Weights of a small mixture-of-experts language model, trained from scratch on English Wikipedia.
Experts: 16 experts in each of 11 layers, 464 quick GELU neurons an expert.
Training: a variant of SOAP for the experts, 538M tokens, 4106 steps.
Below are experts of layer 3 (counted from 0) of a mixture-of-experts language model. Rows are named router (the router's row for the expert), up (a neuron's input weights, with its number), down (a neuron's output weights, with its number) and show model dimensions 256-319. Each number is 500 + 25 x the weight over its row's rms, rounded and kept within 0 to 999. Numbers have three digits each.
After each expert's rows: a language model's description of what the expert responds to. This comes from a sample of Wikipedia text that the model never trained on.

# expert 6
router:537498456519512482501497480481535527504494495494500476563492477503493493463520504464541516534532501458561518520489473495465507488464562506489486468469507445472528551543465486543491530477495543
up3:504524475516544492505537560514497522485484494487499485516482463502542484492487528478480534507511516484472492464506527477479513498513494526534550534492486497509508515534504522477515554505445515
down3:477519520516483505474540473464502470506516514445469505524535520489506491469508510532546499524515483501518542503493458462484546480514480511512502475498452498528525506511476498473477491487548507
up4:502472505495517493510497441496529536502464500515484499542493472461466424479504476469455440493533490466474501485494528499507490472497499473505525484463498495504481482517505518524499466509509530
down4:486525489513487507534520536490482514519520537485466475467474498545499490498483501470484509476492501452494506494508511533505481503504510474496466493474513482483524496474511481492515535447471451
Description: Words right after is a or was in article openings describing people and places, such as player, largest, in the, was born.

# expert 8
router:529513498517546518485488488524497542511504519463513534509467502495515496458490461468517491504519494502433533498453451539464501524467532516515499484477557544496498531528484535482495516462491537
up3:505496494500507516493489523494488531548533499444540543486522479500476531514522523513499465493480489494473528519498486489468486517499467484497501451517526539472495470452512515511466523502500481
down3:472530495464492505519492523514554477532475490504467468507514462463507499513505494534546518511561531472548499509446530484521495499533506534496532484502519474553486499498454495523497546498509498
up4:437545490490520496459567509460521526506515522487477538489515480485458510470509511505557537487506514508502489493480493483523498527516531436490503491498511515456505495517498490482499507492493485
down4:537519486472501479528545497506524524491504455489544471465475504509508473448507487487484516466481453505547507501482554486483492531514502543506525492516500514554553464495505522496528516515500459
Description: Words in sports and competition articles on seasons, coaching, bouts and awards, such as offensive, another appearance, won, road team, FIFA World Cup.

# expert 1
router:512488475535498461486519506540490561476473496490543531517488500467481529466521492494509484517517470495496522471487511540485494487502529476449503462503523499460490552527468502495519511471497539
up0:458515492572514533513492502491494490488533500539501516472476464486459514516477511493484548510497463479526527524504467487488470495467519520492509465482500498499463491476476496536517523551522541
down0:516493547462497462502545511529531530517468489513488465497542472467525481479516515496489465475532472541457493499504485517501534500557470498501519522491547492524545470507512510523466520500506540
up1:492521503470527468480501528484485523487510473527539530498471524505508521474554520486477519516511487530458540475491512528484477495493502553447516469478471516500501532420472507455502473500498487
down1:489500475453471488491467476478501527515529509466486458535532472556510518503492524474508513496477527470545489513506523500518500527494477516476502487468481460482479484501518503591468509481517522
Description: Word pieces and word endings inside prose, such as recapt-ured, disappear-ed, myth-ical, plus numbers in tables and lists like scores and vote counts.

# expert 4
router:512492478514501472488501512526524546475502516516518515525470503452494516461527469477532474523521477487487480504503467541507489506491534501485509462478511500465488531490501515494511517485463533
up0:466551457505501451533488493559483509491474485491540519507505559489466529487488532492535503492466506468517566478494500531490473509451494489546511501482525493479500484522491472478491487506504525
down0:532480485514485502493490494505557544491480507451468530524452493524510502459525461504536474492521504518450509494498488514500494492497453467522520486515480551542535483494518482508511474524518477
up1:549493458503507475506496517501479489504466525523491523525526513480565491480495472460472493500465503503474551540503437515487495504520521497536473483485483500486509464454468517484510502517576476
down1:508506527448512519540519502536522507512547482481506466536488531510458505549524529516500541514495469480507470472465525502544514516477484473446491507517512432498534493512519482494497485511486513
Description: Mixed tokens in technical and mathematical prose and lists, such as word endings, symbols and linking adverbs: displ-acements, >, also, another.

# expert 9
router:529510480480529493535526505522515523506497500486541544512498490479467531514516471497501497480490471472489499501438478543491512478498526475480492462501526465489479538499496504523535482486482536
up0:517512515464512510507494545492458522512466552469508503519460494483502501505494503486481430500492498449459512484492511508492508521479526501464484486503444515476511450497526511485468516516510496
down0:470515512510480484487474476507498546483467473480449480491492504536452506540496507490492577514512496493527491505452476502495489496524511524546507503512502478438535441489482488547530510494434536
up1:553507455522482507498545514536502522474453483513522503480471499454515537493500507503517494503530511482507515485456476505478508503517507472500531462483515481454497525506464474511450532465493523
down1:453528487517491510497518525484506523491497502475512479491491465502496520519511459472486482507478529468499427463492523536513464548489509530493475502518476459527472490485484527519513552501483514
Description: Short connecting words and phrases in list-like or table text, such as and, with no, to be, as, doubles, plus tax, practice, Turnout and Total votes.

# expert 13
router:525493483536532470495489494521498553491498467494530532530482519472487525458526479477514489504525483496501493472480495505520499482503526501479504491454529513469493530516490503501493499450488528
up3:535500491499478464457524511524504527511455510511537518495499516505499518524549526501491442504494482515491501499487476501505541531537473544488486548450519518463462505509481506478474525474526492
down3:466488512458508517491485459480519523501517522488492449512516495535508469525507512468509512536486535503522470480526533534479458490472496478493509487529507487481521494481556499503525454505518509
up4:489539536503475532519482494486514502510500526450511533477466501477505474504494547453474511510501437504491524501481545467541504485506493447530512487488530502479520489515501447552475460523514544
down4:523509523473499499513524538511502455501537463481534488561528478529497498473480486522518483483524529520482497487519486565448492526519502495483458509533461481527521517484494506467490503498511455
Description: Middle and end pieces of names and words, such as Earn-hardt, pers-istently, plus empty table cells, year digits and suffixes like -type.

# expert 2
router:511498466511505497497492488532520529469495500497521508556496478484494521469525486487502500515517481479508499487494463529503501516532542498474510473476492497468498524537480509510485504470506540
up3:509489460490460529465517520494492489507476466528522512517552505493549525484482505508483488543502515488504518453513543494516489511484532594413510464468532488491498496510534467500489534508472517
down3:492508496512486476506514484506486509477506530519488489514509500482477531516464554487532529461500488489492489496472510504510454515506459438515490543510491494476468494445513487508485526463507485
up4:501489490480522512449504477515497525505516482444533493506483507521470516500462521496515518487502529517493507501497526515475483498494531510501457447479496526508529492494495499525494505522521492
down4:468534506507461474487481521482518489486502491479525466508519526490478508507502480507505524548518485537492496528479468540498495542471502506492526517501484522512466538491540518532513506503476538
Description: Numbers and cell separators in statistics tables, plus function words like and, any, with inside parentheses or clauses, such as 65,645, (de facto), and.